Experts of a small language model.
Size: vocabulary 4096, 20.4M parameters.
Experts: 160 GELU neurons an expert, 4 picks a token, a softmax router.
Training: a variant of Muon for the experts, 326M tokens, 5378 steps.
Below are experts of layer 4 (counted from 0) of a mixture-of-experts language model. Rows are named up (a neuron's input weights, with its number), down (a neuron's output weights, with its number) and show model dimensions 0-255. Each number is 500 + 50 x the weight over its row's rms, rounded and kept within 0 to 999. Numbers have three digits each.
Before each expert's rows: "raises" lists some tokens whose logits its average output raises strongly, later layers aside. This comes from a sample of Wikipedia text that the model never trained on.

# expert 23
raises: "y", ", ", "in", "a ", ". ", "."
up0:600456499483546527668554548538595477429490498513437545523556532470448457546587483451414531485432544531544490541489529534482496508534492469507530533546449551497526402363534492425621480463534618573505451497494432529493509437517434328490467625524488458556560433476546428503478541516545440497494434602472511460457430563529428515490469497552446452502516579604565482465527427466461495507435497509481537479534540499421480463479471487439473528527596485520561549465546519518505602461378510569531476569579471558480454513465462463525434519444480468440419487498489458475520515493448616552411507511504485532518514560566490534456484552463427578528471491482542493537493477565540459490446523490486575647529523590486496514464432496518573449535439403457487501507467429488489506459519510
down0:423546505504533475477426518446478503439538535567542493434571490491533468596525419462517477467560479541570497476545462528431535475503623501542544406575533494496479524469496435595508505491563458552562422559477510430514511546494536478586489403528515556517543505555436447436485603355513540563506453512502509466572541538401514531525426485576456523479498500555404445489475503474481520414390496554486462451469478469496496432460508505470464540466580475420533541569541472527464490471663505585519541436507569543560585407441480544506492465501473445450501497525453547485512567509503497478429532452442452481492517530558488557489495440519452569541587454543431358428607517423509479538541494478407551587482517538414450446479530443533414481515512550553614470506411555555513525442502554
up1:617500500550545486502606563514515635590536638487424591450547501508514465419473402512444545568519493476501476552552492472486515500516462495459445477472485494552496569471527489503497492450595526507453502539528532443500473506488437523500462535396522543516497472466501489550560546450460407583446531450593526532543513597424489553422473500489503572508451446547459478512537510429473452519560445593496521476486548511409463571482475508428543519466479494477441428507461489534475471535506433448528488396517510589452520510433624418533484504533456411411528581426613575495503469607483334473486436590478410410515503480568530476514455462543486469572512493422507513474525541470549581498507474462412476424565411524541463554535527450477535467498523450539443430486521508468418557473552519
down1:543552432497533551460459523399546443582433416533513463416502489518505535599431576464597567549452480436489494434516608542503561523560561576471543543499492448509459535530491575496537393596491596577468515546514511461456449451558494508465467506433557462471510525614540523498577542530547443468493506566441481462347524458539515555518530520506541547569462535441547488501476533467503451492503529545567500394541536499488520527431478454529571521534463592477575433533478443467535401562501471416456501614484487468438505537540522550468555467476435486379447590580459471581502495441575523446479439382532452500481490420501571407483519501479516491581482481483507447479580454489519497474479528495473536474514454480444546497449483420532600539491562432474533513402493456552508395480511401
up2:584499502498443526477576456478392461522515462514449494500504436551470490505559492370466490535553408517501443450523579430547463506459551441453545525463426563545465559500431519446413559448501524508518484349546473590549492505488435462549536559546453612570546437581556439539430524450517448450506351532509545479485522486489536539539594450544531491390510515537533494481591540485465485545488573416449506545412476524496497516485451463522527450502504423477420569415526478474542493509527550548542512481494483449523523441566608412517542507512441491518476663498519492524465341593525532492442440548573517499487481503491409474569433445521516544511461515538490472462492512543458486549455461501565494480506421445488632499492510491565519561474454463446595539503434531549503433516588517
down2:466516481564495458441477558382535487458510445492554472521435458604517520447490526502418464427466511489480442478558425535473536616510374516551589481535505427472493483479491490511556442427506551532505535547586574406427458448484530558464452486497505475525515458479463490501614503560411443505539510509473407595622472480538508531500505467456518501421523471546570541472447472531473501603498537554473585458538506514401539415527490553514432585581418488454629447412488571452483506529446470519538511534513471492428436548486478498485439474509526584480466495512496525587522558532570459457461503539486496559567452581423508624484436479561439528600441566451499495395541479547392504465513468595498509557440533454453545525533421476502591485463500531522529486515549567517535482400449569
up3:489466496524502394477492533471453493498553461540405440469496539492556527477477390461456466507585584474470563540490397457531506595517465512463520580562526439472575503504492572495533553495535545531529504583438540471503446554494510515436458512543463483458476595550539549558431579544565429518478440422425444470591453419494552461456525617530529654519496464529555460448463493535518494443540539471452551388494454480485561446496441542433573579527574483470451489612498421436474426552483503537457517497604417472402415525465555483562542482522518479517610425545445448430491489482466470544436571489454540417471474450503521549535408517469468528494569486505548443565481481441459474423474519474544484508459520533504417596539548576457440610493525452403507472505511517589489512533531446
down3:465529471503466428573512571446444559457549493505509488582499524541517454508419545417409491556519542542446525460490520495483539471497470415489535526496507469487499497501513462383608519500477482451483444476518492539450488509598488560520482452478414517492539435603544514504527457395496623431534507445550434508550435515485529547460535452455461475513471539534451412447500438493574521482520456553492422484485501476454587475459586596482448609485501569499533526378485696550555574546530541596468511449543428560594507484409514434500460511483488466516497557527521449545601406481500522468514377563527511482526536478546473499450432441516551494497491496532506606452528575527524444564562574388522607484436496443512493545526495515524526476514504535500362449494554459382526484490490449
up4:430531441475456389435522511432432463531517498482518544590532477575502504514494421509530485476684543531518486513533551492502495432517568466511499590530446487531472537475477450552503545535517472499478436578515591465470469473441520510454499483450533564540518437548520484442496500494434437552475499552486497499473445428510498501456537475502463502528490556572442553382472427608513442504621601497551575400566525551508421436411494490478452456446437484534536658587474421561484519486580519499489459533402529534436390459433437473461490484505487491495576417546513442472548508547558448540548515477484533477509507479466430518552574565643430543513496530542483458559508482524479551463543440465530491560449424527375538472429433473611518454500461587526389506544556476486532495504500508
down4:640492515480477534517490484509489476483442484520508496549515494534400485503566531364473494505561483488577578564555567590509545509445482566569510395439496530536472546496469496467524505494416497488495553417549476431522483447544539436506471491490543536468472359589491525398476522526462519583536597550499576542578488543471526544485496486437598484581496506506535451441534519515554408523463583478556502493516550512442482464471444533544462582512502529506499440375484503483553541461436351536605498502464502480390477397445490564480437464487385466482518444494478458584473436532475535595520609482511509484499504444571443506448570556510417445490466479431503428557595516418477541453496492573508444519463577477577555487477540527446562470491483526505509532435452572514444571520386496
up5:444482497496575528504527424597522510528539497494458573524495513516543437503437503402581461507520496541480418552478474441512519492553413455471464525433465477499509437511490483510448390523515386462479553549392516429423514584556463437486453536552369402432530451443537476473530437460537415583551529507474536445476497500488512556547503647509488514572477512473619490521432457531492589560484461507495495552470463449474490422496560456571502536494529493489455536541466444604520555468547504526433537493530526430524477458537543449476487534444529391594532586498487571671536465529428459507507582575485470419518534594496464542519483450471479473440424616515439479530424464434439516565492495531424637555552511540511520454449457497462543454517454545549531531508425511527496559458531536
down5:505482490543463552498442405541520485461486503522430469593608538526493549433565472500491502464419424365656542455450548559535531509479413519535416456561572529460461404495452518416457428545555409470489521567506529511507460528508460549550511544536484558575440503434522518513500480534532487444435406577496493475517439533561465550428465516577573514602525454429445481564522519417517403467475567492513600481452446514557404528567500507537522531506492522553469509380481430495548535408537337503485498415511515514529529603532512466517464522439438507607493495439445541469436459504552475550516518563603476569599579546550436555467376450563548470556487525464497517513449412529537486524578489532550464503517490473497516450508524525519570461496473493460474518451488458519487510514504457
up6:571537473508582458473526479497468445500465414632506524479478402496495504570446500576489598485547625481475571485535530494415520479523509492481526410603512546502480456529453562417570529482462416466525486532540581496397532503488563453531531504473570470505387577420498510439438486464537477507504592506453464510456522385535463540519520500444465468474521451476382520482552573551584544474503594490494530458483557442487447465490446499532548491530527609523514562483529524519487539535551510499475559449487545452582498546411509381490515564538473525466405605467507497501509588504464447523433528498540434454533533430511478557465605509527481507510454463484464573572487480508596495496413500456529518590428371473536412518447489484434414586466530385448493546417509574464581503520540479
down6:556527525434467498508530472581439596492455447440553520580567427440456520582520520482421448576458426402555461552583445456512442441536553544540527571497446384511495422469549457562523517437496533486540501511509480485663539460509405532540609443430467463540459485519530530425414499610528476525500616456643510490496407454471564466474473519481527446506458542503464352511538494552534468605505452503500480506584516486500497579583507469577537561505507505479478522549571490458478471517527435497548459522484475512449506380491460487520482501461493467539503456598460486442394486419516562518513540487539581452535557509478503485551533497440528513522531425529511555572462474543492460478609546488402531468463492466477477552493440517482496422465467528434402509562530432595517566448475520
up7:464459507436430441538436513486566503434453478493581389595458535526498499564520415545524570506522452526478562579401473500448566421575491428576506414544442600414490512487451494550469475453487524523476581469505506505449554523433498530493438447499444476552561568592541566493485429561518489440569538455517584495481448535508539481384484487534480522500592509492507563514529573512536520548494542600473470420514473413511437525492507467561516496489497585513475479550496487502477504580436518588492423528374574476522384448515511464476619467461472437504512496520567426530438472531520555496464482365490566539476481548528514542567550481444427543477471468574556447465523553451467483436510514565475560636483466405549450511499472443395531426524536642487466495541508498520562548534486484
down7:546562515480529480422590531450596479501498461507368485414425508531522469459433436487467444452597467459544462444429518472503592518509560474417508513538580479548568523451560482570587552540375442598507484543518474509490511511487427496457509470539391463594549604500536465511473503512548472557570464417511548460506397502507449555523506434477530485534611529527560465583523539515463524536540535457594527447485538475475494550462521562511532454460465446470514495497513373496535494485548637521554458532487537507571426450446459560489469379496510513507536512429498450455607485423551414431465405506504472473532503487501534499636517588554482562426417566437539414481527444475482566475544505479535491477478465442490523504511514528534413501550505528433465539498441546579399513548483518
up8:552600535423516564474514495518451571635513561424538511426515487488470409540500439558515460472459565493471438483435500490535460409584436483537569510539526485423509516523497439461431504483553494472559499547480520595478465429510413483515511532528526535528413582459508564484577477494595456533522555518445487438459584424488456455469658535455498406465536550435444434438465470433512483406471487565520523463417540427458516566477522471461513482521574556405481557559499590457544580484498413517533552456572546513495502472515503454441516429555476478447498483501463532547543478522481469509466518459431411487524497474594503528543531511479538448477501484433492531449503483388437540569567576488408586634497393532484553576520528516398499515469509486533455581467425502560532556519598456
down8:478603604418447463462577516611450401545464558450569475385426501483536412496614471464414535484573523529436476465506430529526505513447474505518452454465448462539509411544442540526464448450515504479442565482504534592605398509485476454531508467490441449443467545511507470507431499529518538408526487435508458487473466481428540530477510516492418510474530496506479472524514494516562553511486464542488547589513547520431484508551483477560447539564427546523455542500538478468556458592501524433547523466490505541556456489497525546395464492526482451479475515525492469590514634460597472448522550568450465478573463540539572559388533543549455500540561374496550447509497522489443490583434389661507501598502508532416547460498560508488497527401606464568470534601483515514474499474477533
up9:455470498473395541540550501439627497592526461542481513527463467364575530484469453550510523401466545556512550421608535496444482421545411502474504529544546481471492474561540503490535442495407502519555444492552473592534459563452475547442548521411438501478533454529553609512497427518498429416431488467476501498466521552614517521488394525451539451523446502563475464515450471479519553524563536559621529522510462438467529477424512573544524480448480542414426597485564409516426567492513529615437467410553583432543540502526578528436544423467479584530460449484528510603560490519450523507542536494467468421497536533462384477511594454438478509559473431506430570475460464587512452527511523502431442549477518507509520458510507457499482513545468545447544462477467421535477535489557593
down9:481586524544472554468409498454494499525381423519519542497564504534508579522530528580499601462490481547462506476505525458488562535537445512557557505507515553394487525552526540513499445405438616441421531566486543515455445484535563399476510524519480418496565507560427567503439517490460501605566449437523474535462542558479547504400469618514439462562554472499551526504565465413564487464487445531413505380391527496573508466449431572509477449578497608529473507418430430425504479483456450494538457493534527455515437532472477472466552431464465532576398440488480576516574586545549492516517487482513483487501524473484541453486473604467588603400435472516458480536509546501474494509486470433493536465532550546474458527580459563534557455432515470520606534464452425505541552406440569
up10:604431529547439468493477448548489511459481385503466445499620559486515588405509495547492451418414463475534474505557484579457438472537428454438462510479563463463440554534544456508478509499636496510535551560518522483654514564443459545473423483521519460475555532458563465451537488610547421509550410534518478411581462497474496509453499459567401547490454487467456479547455516535524413473417511487500449522504470497505493456507505478437477475574435515471527492431521574524406439470484506584435421546553634516582496388473545460486459534552513463524454599527495463606505566569508523556496464500552434421559463486522563489488460503478567403412474476526530512480457512529564604542442487599484514508459507413506543508586499472542468573550562494560448512543495496600459534513492482
down10:511470585502491399538489523522502545572596513577494519483565524584469524561595441451465502398498523396446489613420551400512507562456467510405580563461560491480425520541530525659547559558485476400472435509510489446496442533562515467516479531480483526560523467452589496448468428504519550417440488592480462538569441461479558564486431494494448523534531487545457495485358448468514495442475490464524465450510542498418567412486498492579433558615539502514481622476580493528504524483504490491516464464509539563519475458427516476461498452446531453563434445418481524540508504504483510473545518395487505465550484532612614525476479553464571493512539459464435535493479539576416555525510506516550484483489508362442516494582527559487548492513401456543489434480584530523491456450453449
up11:527439486516433450488478510478544500394464517514531497499493497473547540560534496534548484459470499537514486573504619594445479533458455464527489487402448520481506504441520428464546511463465486556499571472414548556523472581498584511515508484406491406450543536424509477550482516560420448532520562511450501523384473504543491561552589456614541439516480554497505472517518496411485477473459445654535433517494527379490476485477591453572455475641527440475548513556516436480527451429456441503437480423466456471470549605503568459569557556447491469510560595534510422527534521467470445549481524557417391496505564432584539515553497424549464502500458554574581534451522463497525473475495440401460413430553515536441471581464513489478419473544507467444575516408507619451529566514485506
down11:528422488570510497513611426412543548472502578461408516487525574562420417478540428517590500492501464499398446419456412529469530484502425496623500513391500522423543450486536535600559612477564567520391447509455555494570469575497481568462481486633440440492492401429552477519490519459439508566488478509542444518515479484523542539438497593530560564575503460521477518494473461417438547480515490529514581447466506560466452494502476441508501515566482446556459538441431476520473451550478487487417505549403402515496539534544494546513404551512608551559459523368562546496439432472553500487541535487480486487524486556505438524471513552431476487569496540524473554399541500538408544475502614521503502574541497511502463546531555512508524459515426560489435450523469549468591533520498430
up12:514342419487430545573564523492441449511503490520510432481482543431498457575458526552486496547498529461492521528445542530543470494464466539502441485487507408570550552472572531497622501482510605508546465500516461469493499538509585499449503532559450519486529500471483526530465429550454571461511548573499570509452561508389500455574436516567451499541482461572449576447482568426472484588596490564527493466477592401624522642537515481512428564463529489535516533549449498472425462513483434523525512444490540491505559639542554491488533605488510545461435601508479526444506520473505493401492477502454509505385508480538454493525464543440423440404502555468559537492505490488509462439484411475532472489532394520556512493504491496543377553429658398541466512534430505526492493425449472
down12:527520483458536521457439448485497441512510497534539562535486514524544532554483569485504598446448442496449481527480492518516575502533511462594487458470395587479496568463385480468484567481550545478474456512569454545430554454477483501536423479497562525533496441513544580478462602523435529507579467444445500567546536508460602530489530513505454516453621423486510420598556491552593453510454414487527599603554487503466553521560511495552558512536527520397532551501470473511448496427558486476480448409530454431446433432494519431487504524489578537364534492534439466486600589511518454484511622466513464479616476430452521614536553579490517550593506474469489480456599403462584464393471533552447482454420495514412388493498487504503466426442502514461513477515468443533460495448476512